Weights of a small mixture-of-experts language model, trained from scratch on English Wikipedia.
Size: width 128, vocabulary 8192, 52.4M parameters.
Below are experts of layer 4 (counted from 0) of a mixture-of-experts language model. Rows are named router (the router's row for the expert), up (a neuron's input weights, with its number), down (a neuron's output weights, with its number) and show model dimensions 0-127. Each number is 50 + 10 x the weight over its row's rms, rounded and kept within 0 to 99.
After each expert's rows: "comes after" lists some tokens at least twice as common just before its tokens as in all text; "comes before" lists some tokens at least twice as common just after its tokens as in all text. This comes from a sample of Wikipedia text that the model never trained on. Tokens count by the router's weight.

# expert 147
router:39 51 56 37 52 51 51 44 45 43 44 48 57 35 56 62 48 60 44 49 54 42 62 56 58 55 48 33 48 49 51 65 40 69 42 54 42 42 54 56 61 44 54 49 48 52 51 50 36 41 63 66 59 51 55 52 45 52 56 60 33 49 46 55 49 55 60 55 55 38 46 31 41 56 73 56 45 55 48 70 62 55 58 24 49 41 42 59 71 58 58 65 43 47 43 28 59 40 37 65 60 73 48 28 38 52 67 59 62 41 61 46 43 37 54 44 69 49 57 51 40 49 38 54 59 38 70 38
up0:54 52 60 51 56 51 66 65 51 63 52 41 59 27 48 35 45 42 43 44 62 65 56 44 52 52 72 43 37 50 38 49 48 38 57 67 69 56 67 44 62 42 39 39 55 39 38 40 41 48 70 51 66 38 48 47 40 44 66 50 52 54 39 35 49 38 50 35 49 52 71 35 47 47 44 53 64 50 38 53 25 49 54 25 38 48 55 46 59 51 54 63 47 51 33 55 56 48 60 59 47 69 63 49 60 69 37 58 46 45 51 48 57 48 34 44 45 42 55 42 51 50 40 67 52 47 48 53
down0:50 43 42 57 59 50 39 49 32 54 41 64 41 41 40 58 60 56 47 47 66 40 52 53 51 51 46 50 40 59 48 38 44 55 47 44 38 57 47 48 43 44 32 44 53 45 57 68 57 67 60 47 61 51 62 52 50 56 50 32 61 37 67 47 67 53 48 58 59 69 48 61 41 56 65 53 60 34 52 58 48 51 42 46 41 51 67 40 54 71 69 67 55 51 57 36 38 52 54 40 42 23 27 56 61 60 46 61 57 59 54 40 48 43 49 43 44 40 37 26 56 37 48 36 36 56 70 46
up1:24 49 33 51 52 59 49 59 41 53 54 59 52 49 37 45 33 45 75 45 55 54 55 45 44 35 36 48 51 50 54 51 47 47 65 51 30 54 24 48 59 41 33 42 38 46 53 56 51 40 59 50 52 44 49 64 51 40 44 51 53 57 52 67 49 53 53 61 46 45 69 46 36 75 59 46 38 24 64 47 69 67 47 47 53 48 41 54 58 58 38 46 54 34 45 42 51 49 52 51 65 42 33 43 58 42 67 53 65 54 79 54 53 40 44 54 44 44 46 57 57 35 44 51 49 50 57 61
down1:47 56 46 50 47 52 45 54 57 62 56 46 48 29 28 41 61 61 52 52 51 38 40 51 56 56 58 39 52 60 56 34 51 66 42 50 49 63 48 31 52 56 52 56 49 44 43 58 54 56 47 26 65 43 39 51 52 54 53 46 64 51 62 55 49 57 51 53 75 39 49 55 34 36 35 42 39 31 50 40 57 47 42 68 46 75 69 47 38 70 49 43 36 54 34 56 45 47 57 43 38 30 54 72 66 46 65 44 48 63 57 59 46 44 51 50 56 39 42 49 53 39 49 44 54 72 51 49
up2:56 47 61 48 46 44 52 45 50 61 48 40 39 43 63 55 51 69 42 66 47 49 48 57 38 48 33 48 44 58 49 42 44 41 41 51 61 80 45 40 64 41 63 51 46 69 48 52 45 43 35 48 42 51 37 52 59 57 49 60 49 44 60 42 23 59 55 52 35 55 71 39 61 57 55 52 52 49 28 50 57 68 54 49 55 48 64 39 62 32 40 55 64 21 49 61 52 35 53 69 35 54 44 54 35 69 49 36 62 54 48 41 43 43 54 57 44 57 55 56 39 45 54 43 45 46 53 65
down2:48 54 47 51 51 53 63 27 40 48 48 58 66 47 76 46 49 44 34 47 35 47 60 50 30 62 60 51 64 33 51 54 60 31 47 59 38 55 50 56 59 50 60 44 42 52 51 63 43 67 49 62 44 51 50 52 50 51 52 41 56 47 54 61 60 44 71 55 48 48 57 62 59 44 29 36 64 43 53 73 52 41 53 45 40 42 48 63 38 52 42 22 31 51 56 47 50 57 66 52 51 40 46 44 64 51 40 44 67 43 57 43 60 59 47 56 50 43 43 50 41 43 22 39 50 69 46 48
up3:57 53 49 61 61 45 48 44 40 43 36 43 56 36 41 48 37 52 50 68 53 51 56 66 29 56 60 42 59 23 55 58 68 62 72 46 41 55 48 47 49 53 48 53 38 56 45 56 52 47 58 39 48 57 39 42 57 67 72 52 71 31 41 41 60 48 27 49 49 48 54 39 52 33 63 44 58 49 56 47 52 54 45 51 46 46 52 43 37 33 64 50 52 45 30 33 74 62 54 66 64 53 40 48 57 47 45 60 45 58 54 27 43 55 51 50 52 57 55 49 32 50 60 54 51 65 54 51
down3:48 46 51 67 68 46 42 50 32 24 35 44 63 42 68 48 53 44 64 65 57 37 45 35 57 60 61 49 52 48 55 66 57 58 62 56 29 45 47 58 65 56 42 54 58 41 39 54 70 50 63 35 51 52 50 51 57 59 26 45 68 55 49 61 68 45 52 42 36 49 41 57 56 69 54 28 51 50 49 45 59 40 35 61 31 43 38 63 49 48 52 57 58 58 46 46 52 48 62 56 53 57 49 42 32 50 59 48 60 43 31 57 39 48 47 32 49 52 56 53 51 36 47 56 40 43 47 43
comes after: "  ", " 0", " 1", " 2", " 3", " 4"
comes before: " 0", "\n", "  ", " 1", " 2", " 3"

# expert 229
router:37 41 59 45 39 50 42 30 39 35 56 36 40 56 45 55 49 45 65 36 55 50 59 46 52 46 53 48 54 43 45 58 42 71 48 59 55 50 64 56 46 42 70 50 44 55 31 58 43 51 60 70 52 48 33 51 48 39 46 62 43 52 40 43 47 29 64 44 55 31 70 50 64 53 48 50 46 61 42 68 50 50 60 41 42 30 49 67 58 55 50 47 38 34 50 43 58 52 44 52 58 49 52 28 51 63 54 58 71 59 52 54 51 43 51 24 53 64 56 54 42 49 46 67 54 56 74 61
up0:37 48 60 38 51 52 59 43 55 44 49 31 58 43 38 70 43 61 41 51 44 53 51 61 45 72 46 41 48 40 46 39 47 65 69 41 65 63 49 48 31 59 39 53 65 29 58 49 51 45 36 63 52 50 38 42 40 51 59 51 54 51 44 45 61 57 54 39 41 58 52 60 43 35 46 48 63 44 41 63 41 42 54 49 66 38 42 57 54 58 55 55 36 59 42 35 70 62 36 38 54 53 28 61 46 54 43 46 72 60 42 68 46 61 45 44 56 54 51 50 40 56 79 52 51 61 55 56
down0:44 54 51 46 64 72 46 39 54 35 46 36 41 43 41 55 47 70 36 64 38 65 54 61 50 31 55 57 14 37 57 38 54 36 43 46 49 40 51 51 50 48 56 58 53 58 74 65 60 71 45 45 60 59 50 36 59 56 67 57 33 55 37 66 50 52 50 52 50 58 46 44 55 43 38 54 47 60 31 50 50 50 44 49 42 43 55 36 48 65 56 50 55 44 39 66 37 45 58 48 57 56 34 57 55 59 47 58 67 46 48 40 48 62 56 63 57 40 60 51 40 45 42 51 37 42 40 58
up1:52 40 54 42 47 64 61 40 32 26 63 45 41 45 65 59 45 47 62 50 65 32 42 35 53 47 50 56 66 53 62 44 29 49 57 50 61 53 56 66 55 57 40 36 40 59 62 35 39 63 42 69 51 53 44 46 49 31 54 46 42 47 52 42 63 48 46 52 55 42 59 41 44 39 32 32 48 38 52 41 50 63 40 42 70 37 50 43 47 47 68 49 42 38 42 41 48 55 55 58 48 58 56 45 41 48 57 64 75 56 50 48 52 49 36 48 58 61 52 36 64 49 69 58 50 64 64 58
down1:64 40 54 46 44 55 39 65 66 48 46 56 39 70 39 38 64 60 43 44 45 52 43 43 52 34 31 52 47 65 47 37 54 55 57 64 61 65 59 37 47 44 65 40 54 47 49 50 44 43 57 39 40 56 65 58 60 38 45 43 70 52 53 58 47 50 54 41 64 57 55 66 58 42 48 66 65 62 51 42 45 36 41 63 58 53 55 38 56 47 41 68 42 53 49 44 40 58 59 51 71 34 43 58 37 51 42 41 22 52 39 58 47 50 45 56 38 60 39 58 46 40 58 39 31 58 33 52
up2:57 49 34 52 52 46 46 48 42 46 37 43 73 69 41 52 62 57 56 55 40 49 56 52 53 54 64 37 54 65 48 51 41 51 43 43 61 50 47 54 55 56 36 43 53 55 47 61 71 57 56 60 43 51 38 49 47 50 35 47 41 57 58 51 32 46 62 53 55 46 63 57 46 56 56 47 34 50 63 54 59 56 47 41 47 25 46 38 46 23 67 55 32 51 62 53 61 75 39 46 56 58 39 65 51 49 60 54 60 60 48 45 43 46 51 36 65 40 40 65 55 77 65 48 35 57 32 37
down2:61 59 64 40 42 28 50 46 56 50 48 54 58 56 55 63 50 35 55 41 51 50 58 60 52 35 46 45 56 53 56 52 56 57 31 52 53 52 56 60 50 54 64 31 63 40 53 49 43 59 61 54 40 38 56 49 54 48 80 50 47 77 53 61 51 41 51 59 46 31 66 30 56 54 48 54 42 43 47 41 59 48 61 36 63 58 33 57 62 53 52 51 22 48 43 60 37 50 57 53 51 38 53 55 63 54 44 32 50 54 53 46 34 58 52 53 42 63 40 33 36 36 37 44 38 51 39 68
up3:58 48 54 42 72 37 70 51 47 66 58 72 50 49 67 56 44 55 63 52 51 34 51 48 27 49 53 61 45 46 45 55 48 52 57 34 44 57 60 61 29 57 61 54 49 54 42 46 43 67 71 38 34 56 58 36 39 46 46 58 64 41 57 48 52 54 34 55 49 59 71 50 52 54 38 41 43 54 38 46 48 45 54 37 51 31 38 32 53 40 45 64 48 51 54 49 46 37 53 51 45 45 68 47 44 61 59 54 45 41 64 48 47 35 71 46 55 50 29 50 48 42 58 36 68 57 63 45
down3:41 45 46 66 34 44 53 39 54 43 74 50 46 57 35 53 48 50 48 63 45 62 28 45 35 52 46 44 61 39 60 56 58 39 51 47 56 49 52 36 31 61 53 42 42 53 50 63 59 52 40 64 53 52 37 49 34 61 36 50 63 33 56 50 59 51 54 52 43 48 54 50 41 35 52 64 42 58 66 60 43 40 65 47 41 48 62 46 30 47 67 62 37 43 63 55 67 49 47 41 58 38 57 49 63 69 47 47 69 62 29 36 40 51 57 71 46 59 36 52 60 46 51 59 61 37 43 49
comes after: ",", " in", " United", " New", " of", " the"
comes before: ",", " States", ".", "\n", " York", " and"

# expert 10
router:39 56 47 54 54 55 48 32 58 42 45 32 41 52 47 50 39 43 59 35 65 54 63 57 58 70 59 48 59 48 44 57 43 62 33 42 44 40 52 54 36 35 44 56 50 67 55 54 50 49 51 60 38 42 37 47 39 35 50 63 46 47 46 58 52 43 59 48 54 33 41 34 72 48 67 58 40 54 33 57 52 68 49 41 36 40 47 61 60 54 53 46 25 51 48 48 63 60 55 39 50 57 39 38 38 64 47 44 64 53 61 62 58 54 53 30 67 62 63 73 50 44 61 54 48 50 65 61
up7:36 65 48 64 40 54 66 51 46 59 61 35 44 51 37 52 63 50 50 53 34 55 63 56 54 34 55 42 56 50 28 50 31 62 31 52 49 55 43 57 37 42 46 50 57 43 50 58 47 45 60 51 52 39 36 49 57 55 53 53 50 55 36 67 64 53 64 47 38 56 45 67 40 50 67 45 63 58 28 40 35 57 54 50 48 41 51 48 44 38 48 35 40 34 55 57 58 50 43 42 66 54 30 33 55 50 46 42 40 59 69 61 58 60 58 53 58 43 44 67 75 57 34 62 46 39 39 48
down7:56 49 36 46 28 54 49 54 47 63 49 52 58 40 63 53 60 61 63 51 57 49 60 45 61 59 44 48 45 57 42 71 42 58 46 56 62 64 48 59 28 41 21 54 52 53 39 60 34 59 59 45 56 64 48 47 63 59 48 42 36 52 49 61 62 53 59 50 38 62 52 68 37 48 55 45 48 48 42 28 46 62 64 45 51 62 46 49 59 66 56 52 48 45 54 50 54 55 48 44 41 41 47 53 54 46 56 50 57 40 64 37 27 61 59 31 26 35 45 54 41 37 36 47 51 27 53 63
up8:31 36 61 39 66 56 31 50 63 52 58 62 58 50 53 55 39 73 41 27 56 55 60 56 52 56 47 54 62 50 36 55 47 40 47 40 57 54 56 35 39 64 38 49 32 46 41 50 42 54 46 38 65 64 42 46 39 39 67 52 41 58 44 48 54 47 44 66 40 46 46 49 41 46 52 47 50 52 44 59 30 59 47 60 43 49 73 44 41 50 44 49 30 63 58 55 49 55 48 40 34 40 47 55 33 54 72 58 52 59 49 57 46 51 55 34 44 41 60 58 47 56 58 63 41 66 72 66
down8:65 50 40 53 51 52 58 62 45 49 62 54 44 57 55 37 41 42 52 39 37 48 64 31 50 58 61 42 38 57 49 47 42 43 48 52 50 62 61 63 48 60 58 50 50 72 46 64 60 28 34 64 49 58 46 59 46 65 46 43 37 45 70 55 52 39 39 46 52 52 49 59 39 61 28 39 55 46 48 60 36 60 40 45 52 49 42 48 48 39 53 58 59 64 72 52 43 60 39 64 30 52 47 32 32 26 65 58 45 52 51 42 48 42 58 55 52 49 42 31 61 57 68 59 62 51 38 55
up9:47 54 54 64 45 36 53 46 60 57 50 36 42 64 56 60 60 42 55 54 33 50 53 51 60 50 41 50 58 42 42 53 41 52 38 72 48 46 47 55 40 52 48 57 44 52 37 45 53 25 46 42 47 55 44 35 42 58 65 49 43 55 55 79 50 46 67 62 50 47 32 66 60 60 48 37 62 61 31 50 45 66 71 60 61 35 50 37 51 45 52 47 59 63 46 44 41 53 35 42 54 47 47 48 45 69 55 50 58 54 65 67 39 51 27 34 59 62 57 36 66 40 46 54 47 53 53 65
down9:52 40 20 53 41 43 56 70 39 48 62 44 62 44 58 46 43 49 39 43 52 40 44 58 47 43 34 37 56 51 55 65 36 29 50 65 28 62 45 48 59 48 54 47 54 59 50 56 56 55 40 48 59 39 40 46 53 56 59 46 48 51 47 63 51 52 48 66 35 45 55 69 44 52 72 39 58 40 55 47 51 57 55 43 68 46 39 33 55 44 41 31 54 58 58 47 57 44 37 62 65 43 36 55 47 54 50 44 67 62 64 60 64 53 28 36 64 59 62 51 48 41 33 61 53 47 49 62
up10:45 32 38 60 65 57 38 41 54 47 54 38 54 50 46 63 49 51 34 50 60 54 40 43 31 41 52 56 51 28 44 43 52 42 49 61 51 34 59 53 37 43 48 47 56 46 45 47 42 46 42 51 54 47 40 40 51 42 75 58 45 63 65 42 51 39 47 72 39 48 63 60 48 44 41 44 35 20 59 62 45 52 56 58 63 39 58 71 50 58 53 45 63 48 76 59 44 55 67 47 44 54 55 47 53 46 49 43 59 58 52 63 74 57 41 56 44 49 49 48 49 50 63 62 51 22 51 43
down10:51 58 48 54 58 45 32 61 61 65 41 49 45 57 49 49 70 41 37 43 58 59 48 53 55 58 34 61 64 58 49 41 54 49 53 47 60 49 60 53 58 54 50 54 56 51 32 64 54 56 29 70 41 57 63 42 44 40 61 52 54 48 42 31 57 37 48 32 41 68 47 67 53 54 44 49 63 49 38 56 40 59 62 39 66 48 53 38 51 50 40 55 65 53 30 59 55 48 50 39 63 51 27 54 45 51 60 49 41 65 33 60 71 35 49 52 47 43 28 49 50 32 37 49 54 42 31 44
comes after: " |", " B", " P", "A", " N", "|"
comes before: " |", ")", "C", "P", "S", "A"

# expert 254
router:34 62 51 33 46 53 48 43 47 46 48 37 51 47 59 49 47 45 64 56 58 50 55 58 40 53 43 43 42 38 44 65 45 48 45 49 46 51 57 36 47 42 54 64 40 32 39 43 35 51 51 46 54 62 31 50 45 61 54 35 35 77 53 41 38 61 54 70 64 41 54 46 47 46 62 37 54 70 39 52 60 63 64 34 52 35 46 62 60 61 54 58 51 60 54 33 59 39 38 54 73 64 49 48 53 57 44 64 65 31 64 50 53 52 56 25 60 34 46 48 49 63 54 48 62 51 45 62
up0:46 36 46 26 50 39 57 56 43 47 52 41 50 63 43 60 64 47 45 26 52 51 58 43 62 54 53 67 54 41 55 39 63 58 38 53 45 52 51 35 55 41 55 62 52 25 55 56 51 48 44 52 63 49 51 68 51 58 46 56 56 56 33 38 30 61 51 60 70 31 61 58 40 51 50 28 39 36 52 42 53 46 37 60 50 49 59 47 67 36 55 59 68 50 29 43 42 56 63 58 59 42 29 45 63 56 45 64 56 45 57 40 46 49 63 34 49 49 55 44 57 59 57 48 42 46 34 57
down0:54 51 34 57 57 54 48 46 41 58 41 50 31 45 40 48 51 50 46 42 51 47 40 45 57 34 53 40 47 65 55 60 44 63 34 58 47 62 49 57 33 56 38 41 45 49 56 57 44 50 47 45 43 39 35 57 41 46 57 61 52 56 50 43 51 60 61 46 73 49 52 74 56 51 37 64 42 47 74 67 41 60 55 51 48 38 60 35 51 55 41 61 50 42 43 64 50 34 47 36 60 46 73 47 53 52 32 24 50 64 43 49 39 57 68 44 44 48 72 48 47 79 56 46 42 47 53 62
up1:50 58 61 41 45 42 51 39 40 73 42 31 47 54 42 59 61 56 41 53 57 42 49 32 53 53 64 43 48 43 54 52 54 60 42 44 55 64 28 55 74 31 47 49 51 47 49 51 58 72 46 52 50 51 38 33 63 42 52 60 66 46 43 54 52 37 45 55 69 60 54 49 51 55 53 54 49 42 61 46 55 58 40 60 53 46 49 59 34 42 60 48 53 63 55 58 44 48 23 47 58 52 64 20 43 67 63 48 46 57 60 55 44 28 58 59 57 34 39 40 40 33 49 58 59 40 49 55
down1:43 68 59 45 50 53 32 36 29 61 49 34 56 55 66 36 39 43 40 48 47 66 42 41 52 71 57 51 48 78 61 48 52 59 56 51 47 49 44 29 53 51 58 46 50 55 61 46 64 32 56 53 53 73 44 54 43 38 39 58 61 43 40 45 35 51 61 48 50 70 57 43 56 51 29 43 62 41 57 59 43 50 48 65 57 39 43 56 45 68 60 61 44 50 48 53 55 55 63 40 44 67 51 47 36 41 65 54 35 42 36 56 52 29 49 53 37 61 46 50 44 54 49 57 50 54 38 42
up2:33 37 45 53 39 51 69 43 66 49 72 55 44 43 58 58 70 42 39 43 53 45 41 45 51 36 56 57 55 70 34 53 49 43 52 45 55 46 46 27 69 39 62 51 49 45 61 29 34 54 38 38 38 41 47 63 53 41 48 51 35 54 48 50 61 52 56 40 38 36 57 51 54 67 45 34 43 56 48 51 57 39 51 58 63 68 51 38 54 60 45 66 39 35 58 54 50 67 65 47 66 65 57 49 38 56 42 42 78 46 56 46 45 45 57 50 44 54 51 52 44 45 44 51 42 63 58 56
down2:46 52 57 57 43 57 64 49 56 51 47 65 48 39 48 45 56 57 35 33 41 53 66 45 62 49 52 58 51 36 63 55 68 54 42 39 51 56 54 68 56 39 53 26 50 39 53 53 38 38 51 66 28 42 33 34 49 38 38 38 51 74 46 44 49 40 47 47 52 38 68 54 48 47 33 27 58 46 60 38 48 62 50 53 59 44 48 58 50 48 62 52 53 55 52 47 43 69 60 53 37 70 41 50 44 54 45 46 61 62 56 71 46 56 55 50 49 37 51 55 58 40 59 40 27 59 65 55
up3:62 60 27 39 56 53 44 41 43 52 57 54 54 53 50 62 43 39 64 55 41 45 65 60 59 61 30 61 37 59 47 49 35 38 43 67 61 40 43 37 49 48 45 55 47 48 49 45 40 52 36 51 40 71 59 70 46 39 49 42 43 41 69 56 44 34 54 49 45 63 68 58 37 34 60 50 45 61 30 64 61 38 43 36 38 48 40 52 44 45 70 52 38 44 43 44 59 43 46 71 53 61 49 49 32 29 47 52 65 38 60 52 55 57 53 48 41 49 45 60 56 50 46 54 50 54 55 70
down3:46 57 46 51 38 51 48 58 31 44 49 35 73 46 48 50 43 43 46 53 60 35 59 48 49 59 54 47 40 61 42 56 56 51 53 58 39 45 42 53 56 58 47 49 66 57 36 33 35 43 39 27 46 62 54 57 45 54 43 66 35 36 71 54 46 46 35 58 52 52 52 59 57 48 53 47 42 46 58 49 36 47 28 45 40 41 50 46 41 57 54 39 45 48 61 57 58 30 77 56 58 70 44 56 56 56 40 58 59 43 58 66 53 56 61 43 62 38 52 68 48 38 35 67 51 43 60 75
comes after: "-", " (", " \"", "|", " un", "/"
comes before: "-", "|", "r", "]", "mber", "con"

# expert 83
router:43 58 53 37 44 67 34 48 51 41 45 32 39 56 60 52 50 30 54 35 49 48 47 37 56 67 61 51 41 49 35 45 53 55 44 69 56 43 46 55 57 35 67 42 51 48 36 59 42 55 53 63 45 63 53 51 55 58 57 56 48 58 37 61 60 32 46 47 46 42 67 37 78 43 36 48 45 58 51 58 39 56 65 52 48 39 37 65 58 57 58 53 40 43 48 39 72 49 46 59 80 56 45 30 43 66 68 47 56 41 50 50 57 52 40 43 54 41 61 58 44 43 51 63 55 50 56 47
up0:36 43 58 56 45 56 41 41 33 60 50 39 60 49 55 57 51 44 50 68 42 40 41 35 64 43 47 57 50 40 48 61 51 72 58 42 37 63 66 46 51 50 66 52 45 59 46 43 40 37 52 59 48 47 76 48 74 41 77 57 50 54 41 58 37 39 61 44 46 35 56 40 55 59 37 38 47 52 31 64 51 57 54 34 35 64 49 51 58 49 63 43 49 50 73 60 55 57 33 56 43 45 56 45 55 68 44 37 44 33 44 49 53 53 43 38 51 54 47 42 44 50 42 67 43 39 57 57
down0:53 36 48 48 32 34 54 63 51 53 48 43 30 56 44 42 73 40 74 48 47 55 48 25 33 49 37 47 47 55 49 52 47 41 67 32 59 65 53 43 41 63 63 63 56 50 40 65 48 43 57 39 51 58 54 38 51 65 49 48 44 38 50 59 64 51 55 51 55 49 59 39 58 64 57 53 60 57 53 47 59 46 51 54 52 53 39 50 44 44 54 45 43 52 58 60 62 51 53 31 16 57 50 53 50 54 45 41 31 47 79 52 44 65 45 61 44 48 48 55 44 48 27 52 43 58 51 58
up1:46 34 46 58 53 52 36 44 34 50 35 42 39 63 35 61 39 51 48 27 37 56 57 51 71 58 54 47 51 54 48 38 54 32 55 59 57 45 53 46 53 60 44 65 32 56 62 46 63 35 58 62 59 45 44 63 67 37 47 48 34 46 48 51 46 58 67 56 49 54 43 47 50 36 51 75 29 52 48 39 61 54 51 41 60 44 54 40 51 64 59 55 73 55 49 66 47 45 30 32 58 41 53 53 51 45 59 53 51 64 45 45 40 60 55 36 54 50 53 65 43 50 54 71 56 49 45 32
down1:47 58 48 58 63 49 41 37 49 53 49 47 75 46 59 65 32 43 34 70 51 42 55 50 57 58 51 62 57 52 47 33 55 55 56 54 54 44 28 51 34 37 48 57 53 24 47 64 48 36 59 43 70 57 52 52 37 51 57 65 49 47 46 55 43 54 56 50 57 49 48 57 40 50 49 56 50 54 54 50 50 30 42 58 48 44 39 39 50 53 40 61 48 53 27 51 52 48 46 59 33 50 68 55 41 47 60 36 70 41 58 48 77 45 68 43 65 57 54 51 56 50 57 51 52 37 25 32
up2:51 52 37 37 49 47 61 50 57 27 44 37 53 49 42 61 61 51 38 39 41 55 53 68 50 51 48 33 38 46 45 53 72 36 44 51 30 43 35 55 62 43 54 51 54 46 34 50 49 57 40 53 56 63 66 52 55 72 44 60 57 70 49 27 59 47 40 59 35 43 61 57 47 55 40 40 65 55 53 54 46 57 48 50 60 44 52 48 40 74 90 51 35 37 54 59 64 64 48 54 58 51 44 48 32 57 48 43 64 46 47 38 58 55 54 52 50 44 51 46 51 49 48 59 51 52 39 55
down2:35 45 34 50 60 73 47 59 44 61 59 51 50 60 38 50 44 49 37 50 44 55 33 64 43 58 46 59 39 49 39 58 52 64 52 38 48 55 51 61 57 55 48 58 52 46 49 40 62 49 27 49 62 57 41 45 45 45 43 34 50 42 66 44 66 47 45 56 34 51 39 39 47 57 58 64 46 48 65 55 45 56 37 79 40 62 67 48 67 46 43 55 52 49 41 44 64 42 39 50 51 43 45 38 71 61 58 66 40 56 35 34 44 47 55 48 39 51 34 37 62 62 61 40 56 49 68 34
up3:56 41 59 51 44 50 53 51 42 54 36 39 44 51 66 57 57 43 53 67 54 61 58 42 54 62 58 27 43 40 44 52 60 45 46 57 66 47 71 43 44 47 59 59 47 50 29 63 46 49 56 69 38 58 49 33 58 41 32 58 52 58 35 70 47 58 43 57 53 40 48 47 47 54 32 72 41 40 57 42 28 56 53 42 61 40 27 48 52 57 50 54 48 49 49 47 55 60 55 45 43 68 52 41 53 43 45 57 37 41 64 41 50 39 51 49 22 41 56 52 64 57 74 54 45 40 61 40
down3:54 25 48 55 49 59 57 50 54 71 44 48 47 25 29 45 47 49 54 34 71 48 48 48 65 53 51 45 55 45 58 47 43 60 42 54 72 36 58 63 56 53 49 57 57 54 62 53 53 51 53 47 35 53 44 59 55 67 50 67 49 39 51 53 39 48 48 49 52 57 51 51 52 53 51 51 40 42 56 21 49 75 56 56 63 32 47 52 40 24 46 43 44 59 70 52 43 53 40 32 58 55 49 65 45 53 51 33 51 51 46 33 54 63 63 51 50 35 55 48 35 48 63 58 47 35 42 55
comes after: " of", " in", " the", " a", ":", "Species"
comes before: "\n", ",", ".", "s", " in", " of"

# expert 110
router:32 58 55 37 59 51 68 28 33 45 43 48 56 37 63 52 58 55 50 51 70 62 56 52 50 53 62 55 39 47 28 54 39 55 37 47 51 51 43 55 50 48 61 67 50 67 31 43 42 42 57 62 46 31 56 59 64 49 60 36 43 58 43 56 34 42 39 60 30 36 52 51 56 54 62 51 27 50 44 52 57 71 61 50 49 33 29 67 67 48 42 43 53 46 71 41 43 50 48 57 62 45 44 60 38 52 60 48 55 54 54 53 62 53 58 43 58 40 48 46 49 62 57 57 52 42 49 48
up0:66 52 32 47 49 28 42 54 42 47 38 35 56 23 68 67 48 37 42 42 49 67 49 56 35 68 49 50 36 53 46 62 52 50 62 35 67 48 40 39 44 34 51 56 53 65 41 50 50 54 51 53 58 39 46 49 30 59 56 52 36 49 40 64 29 65 49 73 54 44 58 50 49 47 62 56 37 46 52 48 51 45 57 69 60 49 65 58 41 57 57 41 44 42 62 33 46 41 58 40 43 60 55 45 56 60 72 63 50 58 54 48 41 51 52 56 50 54 47 52 45 48 59 60 64 54 36 50
down0:56 53 40 61 51 67 55 51 48 51 34 53 36 37 55 63 62 46 47 44 59 19 45 47 40 35 42 33 47 56 71 60 48 38 60 33 47 48 41 51 57 19 38 43 55 58 55 57 55 64 52 42 55 59 47 46 31 59 47 54 58 48 50 58 43 54 47 59 48 43 44 48 51 40 26 46 42 71 58 55 41 55 40 54 49 49 57 60 40 53 59 56 48 46 42 41 41 64 66 41 66 69 60 38 54 55 44 70 54 45 67 56 47 51 52 44 31 45 62 56 55 52 41 52 59 45 44 69
up1:31 55 39 41 69 45 59 52 41 67 68 34 58 52 56 70 39 63 47 53 57 56 48 51 40 47 64 49 43 39 49 52 22 57 40 46 65 39 48 39 48 57 32 48 59 54 55 37 52 46 42 36 31 65 63 48 54 57 59 46 53 49 49 47 36 57 56 37 48 36 64 49 60 46 52 55 41 49 58 52 33 60 46 36 25 41 63 67 58 42 51 62 43 46 57 43 36 47 65 62 38 27 53 53 60 41 56 47 53 54 58 47 45 66 51 48 55 43 52 53 56 65 55 59 61 46 31 49
down1:63 63 47 45 53 61 46 43 71 53 56 67 47 79 44 57 54 44 43 53 48 51 55 61 58 62 24 38 46 47 41 47 47 76 44 58 48 55 49 51 62 37 42 61 40 59 54 59 58 54 36 41 54 37 48 50 51 50 56 49 64 46 49 58 52 48 36 36 45 68 46 31 54 42 36 53 58 47 40 29 56 46 44 36 54 37 44 60 35 50 43 49 43 55 28 37 65 62 66 43 53 53 55 54 42 57 52 53 53 48 47 33 60 47 50 82 45 50 47 61 41 42 61 46 53 39 51 38
up2:26 59 45 45 45 40 55 57 42 43 43 48 47 43 43 46 48 85 43 41 47 59 64 65 36 53 51 57 59 54 46 43 46 27 53 40 57 46 60 35 41 48 51 52 53 34 56 58 41 53 43 52 62 45 35 53 58 66 64 63 42 40 51 54 57 54 44 58 58 45 56 67 63 63 63 51 47 39 54 42 39 60 47 25 50 27 38 63 43 52 43 62 40 45 50 60 41 57 66 57 40 47 50 53 44 57 56 50 51 67 57 54 47 62 53 55 48 57 38 33 47 34 35 61 53 69 62 48
down2:49 41 66 70 55 36 41 55 43 61 43 54 59 49 44 59 47 58 63 42 25 54 43 59 47 39 44 50 43 63 45 51 51 43 63 37 45 53 58 56 45 58 63 56 51 56 53 43 26 38 47 49 50 46 58 48 37 42 40 41 63 61 57 48 38 58 24 67 55 38 56 38 71 23 44 40 44 64 63 73 65 50 48 53 35 45 52 59 48 50 48 44 43 65 52 49 49 48 45 33 59 50 62 69 50 45 55 46 49 42 50 37 38 64 51 36 54 36 62 64 51 50 47 49 66 54 45 57
up3:53 49 40 53 49 45 46 46 28 31 46 44 55 22 44 47 56 41 52 45 65 47 48 46 53 36 52 61 53 42 49 64 58 42 49 40 37 68 54 53 59 29 56 46 74 49 42 70 42 47 26 56 64 59 61 62 67 44 42 41 55 60 34 52 41 39 41 55 51 33 43 48 63 48 64 48 43 64 35 51 38 46 52 48 57 59 66 54 51 56 56 53 52 47 60 34 40 51 55 45 42 56 38 42 50 56 61 62 46 50 45 56 64 54 57 47 37 69 51 44 58 51 58 64 37 59 38 74
down3:38 32 48 47 36 60 51 58 53 53 42 41 58 57 50 46 81 42 54 49 55 55 48 49 55 36 50 40 62 43 52 33 45 51 55 51 58 54 54 31 55 51 44 63 39 64 45 60 51 66 53 43 38 57 30 60 45 46 53 40 37 35 36 76 51 47 44 50 46 25 47 51 45 53 46 56 67 55 33 49 38 46 47 58 60 61 52 40 47 41 55 29 55 62 60 62 67 56 52 56 71 61 50 59 62 54 50 51 26 33 41 63 50 57 38 59 48 37 48 57 42 49 47 50 59 65 46 52
comes after: " to", " which", " it", " was", " is", " has"
comes before: " a", " the", " well", " an", " used", " part"